config = dict(
    num_hidden_layers=10,
    hidden_size=256,
    n_experts=64,
    experts_per_token=1,
    d_expert=96,
    d_shared_expert=192,
    hidden_act='swiglu',
    moe_layers=[1, 2, 3, 4, 5, 6, 7, 8, 9],
    router_score='softmax',
    normalize_top_k=False,
    routed_scale=8.0,
    balance_loss=0.00538,
    balance_bias=False,
    router_noise=0.1,
    shared_expert_gate=True,
    init_std_router=0.0344,
    lr_router=0.000298,
    num_attention_heads=8,
    num_key_value_heads=1,
    head_dim=32,
    vocab_size=8192,
    norm='rmsnorm',
    norm_place='pre',
    norm_eps=1e-06,
    positions='rope',
    rope_theta=3570.0,
    rope_fraction=0.25,
    qk_norm=False,
    attn_scale=0.177,
    tie_word_embeddings=False,
    parallel_block=False,
    init='uniform',
    init_std_qkv=0.0319,
    init_std_o=0.00713,
    init_std_up=0.0319,
    init_std_down=0.00357,
    optimizer='adamw',
    learning_rate=0.00159,
    beta1=0.95,
    beta2=0.98,
    weight_decay=0.24,
    lr_head=0.00617,
    max_grad_norm=1.0,
    warmup_steps=228,
    schedule='wsd',
    decay_fraction=0.599,
    decay_shape='linear',
    final_lr_fraction=0.0,
    batch_tokens=[32768, 65536, 98304],
    max_seq_len=1024,
    doc_mask=True,
    z_loss=0.0001,
    train_tokens=321400000,
    max_steps=5401,
    dataset='wikipedia_en',
)
Below are experts of layer 7 (counted from 0) of a mixture-of-experts language model. Rows are named router (the router's row for the expert), gate (a neuron's input weights, with its number), up (a neuron's input weights, with its number), down (a neuron's output weights, with its number) and show model dimensions 0-255. Each number is 128 + 24 x the weight over its row's rms, rounded and kept within 0 to 255.
After each expert's rows: a language model's description of what the expert responds to; "comes before" lists some tokens at least twice as common just after its tokens as in all text. This comes from a sample of Wikipedia text that the model never trained on. Tokens count by the router's weight.

# expert 14
router [139 118 132 121  93 105 100 126 102 143 116 156 140  96 126  66 155 148 155 110 136 120 165 127  99 122 151 113 107 128 109 115  88  76 118 121 105 114 130 114 118 117 145 152 153  90 142 154 118  98 119 153 120 168 130 143 144 152 125 142 108 114 104 154 143 116 165 125 131 164  96 100 123  93 152 101 116 175 117 142  87 107 103 147 116  86 175 177 159 109 151 141 107 149 123 164  89 126 106  98 124 147 140 144  83 130 116 119 131 149  91 114 158  91  89  94 113 123 118 114 102 142 146  76 137 110 125 125 163  98 144 129 102 126 107 156  76  69 121 125  71 150 144 136 141 120 113 128 162 106 126 112 140 122 162 135 134 142  72 118 122 101 150 122 124 153 136 139 141 115 158 126 100 115 110 107 105 137 121 113  95 153 141  92 139 140 145 149 130 130 141 179 111 130 149 129 157 136 105 144 146 166 112 124 108 135 188 133 138 163 122  92 190 107 139 116 119 156 126 126 110  86 102 168  94 110 112 115 172 104 146 115 144 132 159 118 144 123 161 121 112 143  97 123 154  95 128 149 154 113 179 109 122 177 105 128]
gate2 [149 117 147 158 112 125 122 126 109 125 140  86 115 121 136 173 102 101 127 103  90 127  81  89 141 122 117 110 126 116 173 112 121 120 140 100 109 148 124 180 143 116 124 126 129 115 104 145 146 144 103 154 156 126 145 137 126 128 176 136 158 131 111  99 147 153 109 127 120 111 150  86 106 117 133 186 124 147 126 120 158 122 130 116 156 100 149 178 127  96  95 104 144 160 101 153  79 145 122  86 108 175 111 122 129 103 104 125  99 169 120  81 126 192 124 127 165  91  87 163 143 118 146 133 119  88 137 149 123 119 144 140 147  99 113 135  87 177  86 109 116 109 119 140 108 123 101 156 141 119 114 105 160 116 154 114 104 123  90 179  80 126 111 101 120 114  94 145 106 140 167 128 164 107 147 143  62 135 109 129 147  99 140 115  94 170 114 103 155 141 137  86 173 125 102 146 136 103 105 145 136 103 129 175 117 127 137 142 158  90 102 151 117 157 106 159 147 153 129 113 100 139 112 130 139 139 153 116 146  99 160 122 126 140 163 148 136 134 175  90 156 113 104  92 159 145 145 144 114 127 119 130 120 140 120 104]
up2 [ 60 131 117 151 149  99 179 130 172  85 129 141 120 142 141 143 119 146 110 129 136  51 131 127 150 139 114 117 110 108 111 124 136 118 147 125 123 134 122 178 148 111 111 126 125  63 122 111  70 181 114 125 111  95 102  86 114 122 114 125 137 152 127 151 101 128 117 107 159 124  85 129 156 137 160 102 130 105 134 171 106 132 180 110  94 100 125 153 154 136  90 135 109 121  94  92 127 151 109 134  98 115 171  90 160 105 152 133 158 137 102 138 102 130 177 139 131 141 135 114 145 134 115 151 151 158 151 130 113 116 133 122  81 167 110 161 121 158 115 163 153 145 132 127 102 167 119  98 132 178 148 145 163 165 131 145 171 150 137 114 104 118  84 140 123 120 116 162 166 154 110 151 111 135 185 117  86 142 131 134 160 133 193 137  95 113 163 171 125  99 125 146 162 153 128 128 144 153 126 152 138 122 106 139 140 138 138 135 100 155 101 133 162 128  97 109 132 137  84 132 130 118 111 118 149 145 107 130 113 140 138 138 136 150 105 117 124 114  96 160 124 101 113 132 144 144 164 139 122 129  97 112 160 109  89 126]
down2 [102 140 129 141 110 134 119 106  45 117 111 154 163 150 144 132 139 125 129  77  96 158  92 111 149 128  94 118 122 125 127 147 169 150  93 130 141 140  90 152 142 146 139 154 141 119 121  80 100 128 127 139 109 153 159 111 126 160 116 167 125 102 123 126 164 107  96 147 133  90 118  89 144 122 137 149 149 153 129 159 147  91 125 104 131 139 189 183 151 138 128 109 132 116  99  89 116 132 127  92 136 138  91 108 144 105  89 117 131 127 127 136 115 121 157 133 145  98 132 122  99 133  78 139 138 108  88 150 119 135 136 113 136 159 142 135 104 121 143 144 117 137 151 149 140 142 126 128 135 116 104 167 132 146 102  94  63 132 156 141 102 131 151 121 122 144 139 140 145  95 132 102  61 120 111 141 122  90  92  95  90 130 159 154 112 150 146 145 143 165 117 126 138 121 113 142 131 175 136 162 103  80  86 150 161 173 156 134 143 132  79 117 133 114 134 111 105 139 147 124 141 145 109  84 124 166 138 108 127 114 134 113 177 110  98 148 153  97 130 123 137 146  81 106 170 153 116 126  85 160 142  69 133  92 147 136]
It responds to: URL dots, German pieces. Dots and slashes inside website addresses after Website: (www.facebook.com), plus pieces of German or umlaut words like Heimat-sch-utz.
comes before: "\n\n", "\n", "com", "W ", "org", "t"

# expert 45
router [127 155  84 142  79 154 111 128 155  84 122 158 138 146 107 102 169 106 123 113 113 101 110 134 155 101 144 109 149 126 149 110 127  92 128 125 132 117 101 127 116 147  84 159 141  96 110 118 147 176 158 104 120 146 100 117 166  97 123 121 119 127 112 129 107 145 163 123 139  96 111 112 110 153 117 167 106 109 122 157 168 115 126 158 116 139  78  81 123 131 128 115 155 126  81 100 124 105  81 133 144 183 146 140 170 145  86  83 141 141 110 130 161  90  70 119 148 130 114 110 159 127 154 121 112 140 160 152 168 157 115 125  96 179 162 137 121 147 101  98 101 142 118 151 166 118 147 137 135 151 160 134  94 132  93 116 126 139 147 132 151 153 148 101 120 148 127 114 107 149  98 126 134 138 120 163 111 149 122 135 104 135 119 117 135 168 106 150 134 163 106  74 117 149 147 160 122 121 113 100  97 127 134 138 153 110  80 144 124 123 143 113 134  85  82 122 137 120 144  96  80 145 128 115 135 104 155 115 105 128 105 119 128 181 168 122 156  79 134  95 129 142 125 146  97 155 124 115 112  94 125  99 171 113  83  91]
gate1 [ 91 182 139 119 139  82 118 102  97 156 112 125 150  73 152 139 113 105 114 136 114 141 162 105 134 107 144 126 125 153 124 139 189 135 110 142 109 126 146 109 111 131 121 122 105 145 152 128 112 109 119 138 171 159 139 137  83 176 146 133 106 117 158 117 115 142  99  98  91 164 156 114 111 100 138 109 118  87 126 120 110 143 131  91  76  96 128 150 146 148 124  80 100 122 165 128 133 123 165 175 127 108 128 137 128 115 186 175  85 136 163 102 148 182 137 138 100 100 145 169 115  92  84 167 135 120 113 154 150 121 177  62 136 118 136 115 127  98 140  84 152 114 141 133 129 127  81 139 141 135 130 125 150 110  83 116 134 105 133 147 104 116 182  85 136 119 147 134 158 105  99 135 113 127 147 135 152 131 159 101 135 132 164 152 152 127 167 136 167 116 125 142 127 139 141 146 146 106 138 130 134 113 133 191 113 104 157 146 129 106 114 152 151 142 126 154 155 133 147 142 151 139 124 119 144 143 107 141 131 164 133 138 126 101 136  80 132 114 138 149 134  65 128 160 117  95 125 152 139 130 150 131  75 138 144 120]
up1 [112 138 118 157  83 158 139 121 111 115 126 155 177  86  97 138 176 143 144 103 142  74 130  79 120 118 143 137 105 141 104 110 120 121 113 125 122 110 116 137 117 133 117 160 117  70 108 120 152 128 108 103 138 150  96 145 134 112  74 142 161 152  97 128 142 131 122 155 121 116 118 139 181 126  95 156 109 122 146 120 156  79 128 180 135  91 108 146 182 126 139  80 110  99 123 126 186 128 114 145 130 133 120 162 137 128 132 115 127 178 107 129 174 141 106 145 129 162  95 111 136 139 132 116 128 146 133 130 136 121 104  79 163 126 143 113 140  88 114 134 104 126 114 124 133 141 141 155 126 139 138 147 100 132 110 129 131 121 144 171 175 141 173 123 181 125  99 133 145 148 100 111 140 131  99 147 138  90 145 162 112  85 119 177 103 131 147  76 113 141 183  89 116 138 156 170 115 111 107 158 127 140 123 130 129 123 112 144  90 108 128 136 156 105 131  93 170  93 163 116 125 138 110 106 159  95 148 145 127 184  79 117  94 128 158 134 119 114 105 131 120 120 162 116 112 120 123  83 129 141 124 100 135 101  82 106]
down1 [ 92 144 149  91 154  90 121 119 122 133 128 112 109  69 119 178 147 125 121 144 130 170  91 124 111 130 135 113 158  48 115 170 121  98 134 141 133 199 186 167 134 142 115 111 167 126 127 132  93 110 118 156 160 115 157 130 147 152 116 134 121 148 133 110 132 147  92 150 145 139 175 110  99 110  97 101 142 114 139  92 111 148 106  99 117  77 148 145 130 107 184 149 143 136 124 110  93 100 154 118 132 107 147 137  88 140 134 150 119 106 144 103 153 154 160 173 109 160 134 134 138 147 116 121 100 118 141 145 142  89 136 150 147 122 107 141 145 106 131 133 125 133 108 129  95 132 108 129 104 128  92 144 126 138 153 103 131  71 102 117 101 122 115 130 162 146 170 137 120 125 145 150 133 103 158 105 101 133 113 142 189 149 177 101 148 130 134 157 153  98  64 176 106 119 128 117 115  95 117 115 156 153 117 119 122 105 145 103 136 117 108 167 109 123 117 116 129 119 129 164 145 161 119 153 100  90  72 119 115 112 153 111  87 119 134 137 132 143 143 133 136 125 122 143 156 142 133 125 127 131  69 141  93 140 154 111]
It responds to: Place and time preposition in. Mainly in and In, also during, throughout, across, around, before dates, events, roles or places, as in in May 2015, during the war.
comes before: "the ", "201", "200", "a ", "199", "his "

# expert 56
router [102 127 137 120 103 139 112 156 111 123 119 117 134 132 147  99 132 155 146 131 113 128 125 122 138 145 136 168  87 133 110 115 124  93 185 142 116 147  94  65 143 171 161 153 100 108 162 146 161 108 141 147 160 118 117 131 127 131 151  92  94 132 149 142 144 120 124 132  85 161 142 107 103 113 180 148 145 116 153  77  79 119  80 147 161 151 137  96 116 109 147 165 112 128 168 130 126 120 133 123 137 170 134 154  88 155 107 108 139 122 172 143 176  93 106  95 120 164 141 104  99 136 136  67 139 130 119  80 144 126 116 123 154 139 129 111 166 135 131 169  82 181 123 163 118 136 122 123 134  96 142 152 130 116 151 156 101 156  73 154 117  98 107 153 132 169 107 125 149 137 124  99  96 111 130 121 124 127 135 125 110  85 132 127 139 113 124 132 136 151 195 189 104 166 157 119 150 171 149  96 121 129 116 130 132 109 114 141 162 156 157 139 138 108 138 110 162 108 137 122 132 148 125 141 124 153 150 101 133 129 125  77 125 142 145 137 116 170 140 117 132 113 102 164 124  96 113 143 126 113 172 156 157 155 101 137]
gate1 [168 122 110 134  96 153 162 135 118 132 119 123 147 121 118 149 122 150 175 127  91 162 184 139 155 100 144 156 144 127 154 139 136  83 117 122 102 141 113 136 102 101 109 126 143 172 143 147 155 120 101  96 116 127 134 100  89 125 105 150 134 114 164 111 156 118  99 153 141 167 128 152 149 148 125 118  97 157 119 132 139 147 140 102 152  56  91 131 104 139 146 115 120 103  86 158 113 138 134 170 187 118  78 141 146 129 125 136 136 166 102 114  92 147 145 109 153 103  88 170 132 142 128 110 174 125 168 115 133 185 116 137 137 127 116 140 135 141 142 135 151 137 160 152  89 135 121 118 153  85 117 124 136 118  77  85 134 106  91 152 134 160 100  95  97 129 100 146 107  64 128 103 131  84 139 111 114 134 134 109 134 167 142 153 112  91 102 135 146 102 157 117 142 128 140 143 122 114 136 147 119 139 156 128 141 149 136 120 153 119  94 111 139 128  86 131 137 164 124 165  99  87 137 160  96 101 144 165 136 151 100 126 119 103 154 168 120 152 115 130  96 126 150 164  88  94 114  68 100 117 109 121 129 140 129 120]
up1 [101 136 158 148 138 133 106 136 157  84  99 130  93 118 123  84 128 127 130 122 156 118 123 118 148 152 190 110 141 146 120 187 129 131 119 155  98 114 178 131 158 183 156  58 152 148 133  87 156 100 167 116 148 162 124 138 119 111 133 121 126 159 123 111 150 106 134 171 127 127 109 144 107 151 126  91 109 114 122 143 111 140 134 121  80 151 170 134 106 133 123  99 135 115 137 117 173  85 119 134 114 123 135 131 100 119 143 134 151 123 167 159 125 124  92 146 148 130 159  81 159 154 167 184 130 154 136 141 167  95 145 133 113 126 125 150 113  89 126  89 102 120 147 123 126 131 125 115 160 130 115 129 120 151 152 116 157 162 133  85 106 116 131 176  85 126 156 130 172 115 157 122 103 152 151  87 104 158 121 145 116 135 164 118 123 116 151 128 103 137 129 171  83 112 149 127 107 117 100 111 100 144  97 108 128 144 138 129  99 144 124 170 159 167 125 145  84 152 131 110 139 120 147 151 112 138 130  92 142 144 162 141 155 118  75  88 142 125 145 153 134 110 155 110  69 148 139 137 122  93 148 130  85 104 152 143]
down1 [132  86 132 116 120  79  68 101  82 132  95 162 132 144 174 119  81 130 113 104 129 115 120 130 126 126 126 112 133 159 115 162 143 122 135 131 149 145 124 154  82  90 124 154 122 134 113 112 161 128  87 130 133 145 149 112 111 148 135 106 173  97 125 106 128 116 151 124  96 111 176 158  93 134 116 136 119 112 176 117 106 135 111 141 127 144 149 119 166  92  92 132 121 133 154  72 136 132 108 142 118 156 157 178  96 114 151 138 152 146 138  89 124 134 149 156 116 160 103 119 131 139 113 124 116 159 130  76  92 152 161 139 133 134 124 142 169 128 125 126 148 120 119 118 120 105 126 100 138 102 100 162 118 186 129 135 117 162 153 118 160 169  81 133  94  91 177 131 150 130 147  67 153 146 105 122 102 144 109 101 120 151 123 143 112  95  93 126 153 141 120 155 147 114 143  92 150 127 110 101 161 137 121 133 141 154 122 164 142  95 170 135  89 167 144 162  60 123 141 112 159 110  98 136 136 114 105 143 131 146 153 147 135  65 118  98 142 145 105 116 124 135 124 131 116 163  89 150 130 116 144 121 156 104 160 119]
It responds to: Named places, cell ends. Final words of building, road or organization names and the pipes after them in heritage lists, like House, Road, Historic, Company.
comes before: "| ", ", ", ". ", "(", "\n\n", "°"

# expert 20
router [101 116 148 134 116 131 154 109 106 141 125 107  93 137 119 170 118 104 137 134 146  88 182 119 174 102  80 127 107 125 109 145 151 129 129 109 108 126 109 121 120 108 152 127 158 114  93 126  99 133 139 145 117 143 123  75 154  91  98 136 168  91 118  96 135 129  96  99 143 147 111 158 114 122 121  80 142 148 157 141 159 105 115 152 118 102 106 131 136 119 119 126 123 117 147  97 107  88 142 143 107  95  97 165 106 136 125  96 117 103 108 165  97 190 132 137 147  57 108 119 107 122 122 154 128 159 134 146 104 115 151 118 130 130 118 110 140 156 112 138 124 171 133  95 132 119 133 131 111  99 142 132 184 139 151 146 133 115 112 101  92 110 131 124 124 144 167 122 106 143 155 141  72 135 123 119 137 131  93  74  83  97 110  87 106 133 151 139 113 154 144 118 152 154 127 102 203 124 108 166 164 139 158 128 141 154 147 138 133 166  99 124 127 135 129 120 125 110 111 145 143 109 118 122 170 158 136  50 137 127 122 153  90 151 129 181 125  99 127 113 158 142 142 131 149  87  72 127 123 117 121  94  82 113 127 139]
gate1 [131 116 171 102 105 123 140 127 134  97 108 205 122 146 148 124 112 133 104 119 105 151 167 127 127 103  80 133 119 130 115  92 127 114  95 140 106 150 153 148 115 122 145 133 149 145 103 108 135 165 108  97  87 123 114 160 100 171 127 105 154 133 100 134 109 108 146 123 154  82 137 137 124 102 109 132 147  60 149 150 133 163 109 102  97  89 118 165 125 126  79 146 142 128 106 122 122 133 159 116 127 137 168 108 111 105 139 163 144 105 139 121 103 136 155 134 120 105 110 132  92  93 136 161 146 152 176 108 135  92 112 176 113 178 130 119 160 149 131 165 152 139 123 130 123 143 197 104 150 124  93 101 150 145 111 140 144 142 162 170 111 116 129  89 104 169 137 141 132 103 140 121 125 124 161 136 153 153 105 140 152 111 154  98 112 161 142 117 129 100 141 123 119 157 145 143  96 139 138 103  92  80 112 157 138 128 168 131 161 135 121 136 100 154 156  98 124 143 165  70  93 139 145 144 165 120 142 119 111 130 120  98 142 163 113  89 153 121 111  98 133 116  90 128 124 153 196 142 101 125 118 155 146 122 145 138]
up1 [129 101 111 106 155 125 141 136 147 153 161 120 119 156 157 144 129  99 121 125 138 135 113 127 147 117 142 142 129  84 123 120 135 137 137 176 140  91 127 166 144 122 131 126 201 120  64 135 149 128 168 138 110  98 123 150 127 107 126 152 116 148 114 128 121 109 104 126 134 101 179 124 181 168 144 160 121 101 175 156 126 166 118 139 118 164 157  79 126 130 124 124 112 147 121 128 105  72 153 134  85 100 133 141 133 133 126 194 117 135 116 171 122 143 120 128 183 151 123 131 120 145 146 139  83 168 167 160  90 147 100 109 138 119 109 108 139 150 150 158 138 105 100 102 130 170 130  85  76 128 106 106 115 104 125 122  96 160 153 135 160 117 130 120 106 134 139 151 162 148 148 186 125  98 151 150 124 118 110  91 154 130 117 129 120 156 100 127  94 108 124 134 143 150 142 150 158 113 140  91  73 162 105 116 127 104 108 123 123  97 174 134 105 156 116 162 104 123 144 100 142 124 127 150 168 128 146  97 119 114 124 112 120 186 141 134 112 118 132 129 168 121 131 163  94 114 130 179 109 138 104 131  97  96 144 158]
down1 [163 100 150 156 118 150 115 148 122 142 133 106 120 149 197 132 104 103 148 107 100 127 117 154 142 102 113 158  98 152  58 131 110 138  99 152 135 106 125 124  78 130 137 150 125 152 101 162 132 123  95 147 186 116 119 148 133 119 105 207 133 111 110 151 132  97 135 103 126 120 117  88 142 149 161 133 140 107 149 170 109 128  99  74 157 147 110 122 134 145 143 110 150 137 137 106 108 129 120 129 111 136 151 173 106 135 108 120 170 127 132 127 118 111 122 119 150  85 164 171 132 130  92 109  88 149 139 120 126 114  95  87 198 164 140 126 171 111 112 106 106 133 126  91 137 128 102 101 144 118  91 135 140 152 144 135 111 127 124 111 136 127 115 171 108 123 138 155 129 174 120  86 155 101 101 153 110 162 148 107 105 109 111  94 127 134 188 128 124 124 128 110 126 146 115 103 132 143 107 132 132 152 153 133 112 147 141 131 174 114 193 137 103 116  97 132 146 144  89 112 133 154 126  86  83 128 121  69 140 140 111 142 128 134 148 124  99 107  92 148 128 150 119 126 105 126 137 118 108 114 149  91 185 129 109 138]
It responds to: Hyphens and suffix pieces. Compound hyphens (football-related, nation-state) and word-final suffix pieces in longer or technical words, like -ology, -ical, soci-ety, amyot-ro-phic.
comes before: ", ", "s ", ". ", "-", "ic ", ": "

# expert 37
router [130 137 169 105 153 173 165 145 130 160 120 108 159 158 119 156 149 116 135 112  94 110 149 155 108 162 102 150 129  99 141 162 131 146  99 137 118  96 134 134 131  64 137 137 162 139 152 123 113 107 143  86 127 137 119 133 138 145 102 132 160 119 116  99 134  99 147 127 147 115 127 146 121 123  93 145 134 146  99 119 167 111 162 122 155 103 122 172  88 132 132  86 124 113 118 163 114  92 161 105 146  99 165 106 134 156 156 105 137 104 123 113 152 177  97 137 154 110 124 143 130 130 135 150 122  96 115 131  82 131 136 154 137 113 107 168 124 106  81 154 187 115 168 110 120 157  96 135 125 168  90 143 148 141 142 109 138 107 147 103 145 129 108 169 123 124 116  90  71  94 151 128 122 123 134 179 134 153 116 125 142 130 121 165 116 107 138 115 127 149  96 105 171 110 167 158  60 120 104 148 122  87 154 136 141 114 175  83 134 117 110 130 142  92 149 151 133  93 134 144 112 105 103 169 101 126  76 159 165 138  90 141 113  96 106 102 141 105 118 119 116 128 100 169 105 106 144 123 112 112 114 111 122 140 146  97]
gate0 [ 92 139 115 111 151 105 123 118 123 142 135 128 123  65 137 116 118 146 140 124 119 134 139 121  82 132 104 179  84 132 103 138 147 124 152 105  88 117  98 134 171 127 142  87 183 116 152 113  59 142  87  96 124 116 140 106 126 127 141 148  88 134 129 143  91 138 121 112 146  87 127 152  91 154 121  91 120 131 157 164 137 149 138 103 119 124 141 155 157 151 165 165 197 103 130 119  95  83  93 136 116  98 110  99 170 130 102 101  62  96 105 146 117 141  99 166 136 131 168  98 126 134 141 102 195 100 139 155 128 105 122 128  98 153 148  68  96 185 116 111 126 149 119 101 155 151 138 104 145 105 126 122 152 116 153 130 133 179 142 162 132 111 122 128 103 156 140 124 122 112  95  66 124 111 119 127 158  89 102 107 128  97 114 142 119 141 131 119 117 104 121 132 146 133 124 132 142 139 152  97 141 129 116 146 105 187  97 125 143  99 152 148  98 148 144 130 118 134 151  95 146 111 119 111 141 139 115 153 123  92 111 132 103 137 144 121 128 140 122 146 143  76 102 116 119 114 113 117 150 121 111 125  97 111 132 121]
up0 [146 110 156 140 129 153 102 146 105 140  74 132 120 146 133  65 147 139 127 129 108 130 114 142 130 128 122 104 116 169 130 125 135 119 100 122  86 105 114 132 146 136 185  83 131 126 144  69 103 109 117 117 152 136 141 124 143 177 121 107 106 137 132 128 104 166 141 125 114  94 107 178 100 188 177 113 172 103 171 104  95 120 121 170 144 136 110 108  85 133 147 126 111 146  75 124  73 124 109 146 147 127  91 125 102  98 100  99 147 100 108 122  99 109 129 135 112 114 158  85 154 123 120 153 160 150 160 160 122 150 106 125 116 130 134 105 121 100 173  93 143 126 161 142 113 112 179 147 131 125 121 112 104 106 142 100 139 146  99  89 140  71 132 120 111 103  88 123 141 154 112  92 136 130 105 133 110 147 145 108 110 116  96 116 146 143  84  76 105 137 131 155 104 153 130 122  91 136 137 134 136 135 140 128 110 186 177 150 133 147 127  75 105 123 136 123 157 168 140 102 146 149 121 147 151 121 143 110 116 147 152 106 132 152 122 101 108 157 125 101 137 110 139 114 117 163 117 166  90 127  98 114 126 118 116 158]
down0 [ 99  98 122 125 138 155 135 170 143 108 124 113 113 115 174 105 185 127 122 157 118 175 145 114  99 157 141  99 127 123 137 125  95 122 122  99 139  91 155 166 139 123 141 140 147 160 126 125 133 124 131 130 140 111 115 151 142  83 103 127 150 113 112 119 123 112 164 139 113 123 154 130 127 143 137  86 134 128 119 147 141 109 140 103  80 109 122 153 113 115 115 152 124 111  97  66 182 110 132 131 170 123 122 192 127 158 144 136  50 133 181 169 153  79 128 117 151 138 129 129 151 126 198 132 153 139 130 119  98 128 105 130 104 122 120 140 107 140  61 120 167 126 163 107 128 109 126 118 115 103 108  85 116 156 124 168 157 146 155 105  80 149 124 103 123 126 106  90 134 116 133 149 128 139 118 151 114  95 128 121  96  99 197 140 124 112 101 107 122 122 168 139 166 129 170 109 137 120 101 126 156 145 133 123 143  98 144 129 126 122 124 136 105 170 126 107 142 111 142 160 115 102 134 117 144 140 134 109 118 132 124 153 105 135 162  90 132 140 126 136 127  67 116 135 131 103 141 148 126 144 127 104 137 159 191 193]
It responds to: Inner word pieces. Middle and final subword pieces of ordinary lowercase words, such as h|adi|th, dy|st|opian, microbrew|er|ies, ey|es.
comes before: ", ", ". ", "ing ", "ed ", ".", "e"

# expert 24
router [144 103 134 141 137  96 110 148 123 142  88 160 161 125 116  88 148 122 101 159 143 138 110 130 143 175 162 157 111  95 148 124 111 104 151  89  85 118 128 116 170 155 113 119 113 139 143 141 168 139 141 125 123 142 144 105 129 134 125 139 113 121 179 123 140 120 147 123  83 133 115 132  96 100 182 136 103 131 141 108 119 155 133 145 160 163 128 121 112  96 135 152  82 129 132 145 129 116 151 127 127 147 141 142 129 130 121 107  91  93 120 162 150 111  81 128 115 135  93 121 124 117 157 135 104 133 126  98 165 141 132 109 152 149 141 104 160 137 160 154 107 113  94 116 156 126 151 167 184 110 110 101 118 111 128 106  96 161  84 141 129 114 162 132 163 128 170 142 183 134 112 106  83 124  97 128 106  95 146 114 107 103 105  85 120 172  78 125 120 121 172 154 103 137 162 102 151 182 141  75  90 159 109 116 155 143 115 112 140 126 135 123 113 105 153 106 136  82 132 120 136 115 144 105 102 172 146 159 148 166 119 132 134 124 119 122  98 164 183  94 151 135 113 164  98  90 113 106 114 111 186 145 117 134 107 125]
gate2 [121 114 144 177 128 110 137 111 137 109 132 113  97 122 146 159 113 109 175 120 145 116 153  99  77  90 104 127 126 138 146 128 122 128 155 108 125 151 126 132 163  98 122 165 123 120 114 141 132 147 132  97 143 138 164  78 159 120 105 103 110  86 145 133 172 113  79 143 128 125 141 118 114 124 118 132  86 135  83 145 155 138 128 101 149 136  95 119 137 133  94 133 148 145 126  66 140 130 106 147 134 149 120 105 143 127 142 188 155 113 159  78 165 163 131 175 123 111 150 176  59 136 106 122 143 143 121 107 105 159 121 160 138 105 129 146 114 134 167  96 143  98 135 132 132 145 100  84 151 119 132 132 134  96 139 126 116  92  97 104 119 122  76  84 116  96 102 112 113 144 138  96 154  92  73  99 127 117 124 159  97 126 146 121 154 168 110 136 100 141 141 130 109 106 154 146 134 104 105 159 149  95 169 154 127 130 149 114 135  94 130 132 154 118  89 122 123 112 143 128 135 125 149 114 118  96 101 158 102 138 165 159 108 101 172 124 143 130 100 199 130 178 147 115 162  95 149 108 122 143 100 132 146 133 134 104]
up2 [ 77 114 150 147 116  83 149  96  93 146 153 110 143  84 118 165 141 104  93  99 119 137 152 146  95 118  78 138 123 103 147 103 127 125 165 130 120 148  99 132 160 100  98 120 104 130 120 136 126 167 154 104 136 139 153  76 158 125  65 119 132 154 125 141 159 139 109 165 105 104 155 107  95 114 138 149  93 120 131 133 163 143 149 113 122 114 108 120 139 119  39 113 109 144 147 101 135  85 139 127 146 145 130  87 143 125 131 158 109  99 124 138 140 129 117 161 139 136 148 162  61 143 128 124 131 122 135  95 107 126 114 138 178 123 133 171 145 172 176 136 146 121 117 123 151 139 116 141 160 140 118  92 142  76 126 122 109  94 120 109 103 116 116 106 136 142 135 127 103  99 139 126 129 130  76 142 130 112 120 132 118 138 146  87 110 158 167 130 104  99 133 153 142 136 125 125 105 125  75 136 155 130 185 127 133 168 183 130 116 134 144 136 165 138  97 138 125 135 118 121 128 126 135 106 162 125 100 128 104 136 129 111  92 116 135 117 139 111  74 186 127 138 132 159 187 102 121 143  89 110 101 132 153 114 129  95]
down2 [104 122 126 137 136 143 128 121 107 148 118 116 113 124 133 157  97 107 134 119 120 111 174 143 111 148 141 124  95 144 101 109  67 130 122 113 132 150 141 131 177 161  98 152  98 108 143 104  99 122  94 152 123  90 132 146 133 125 120  99  97 117 125 120 113 129 111 130 104 188 121 110 116 114 135 145 106 109 104 139 136 105 131 153 166  90 131 103 167 156 105 148 160 116 134 165  79 150 102 125  97 122 150 142 149 111 103  90 150  87 117 164 147 186  94  86 128 157 155 117  94 127 161 153 135 145 152 194 154 127 106 139 165 134 119 153 132 130 114 171 121 141 117 112 122 123 140 107 139 146 127 152 106 128 103 132 147 152 124 161  98 106 140 125 156 179 154  99 131 113 158 158 139 138 110 147 143 124  90 130 121 143 131 124  86 101 143 172 133 111 124 157 136 161 157  95 119 113 141 136 145 121 106 165 115 153 112 110  98 144  74 191 112 104 130 115 103 172  99 141 133  99 175 139 108 137 112 139 190 114  85 155 131  98 133 118 102 119 120  67 102 133 111 154 132  91  94 117 133 176 139 108 130 152 143 106]
It responds to: Sports schedule table cells. Pipes, semicolons and stadium names in college sports schedule and route tables, such as Ford Stadium; University Park, TX, and score cells.
comes before: "–", "| ", "\n", "|", "- ", "."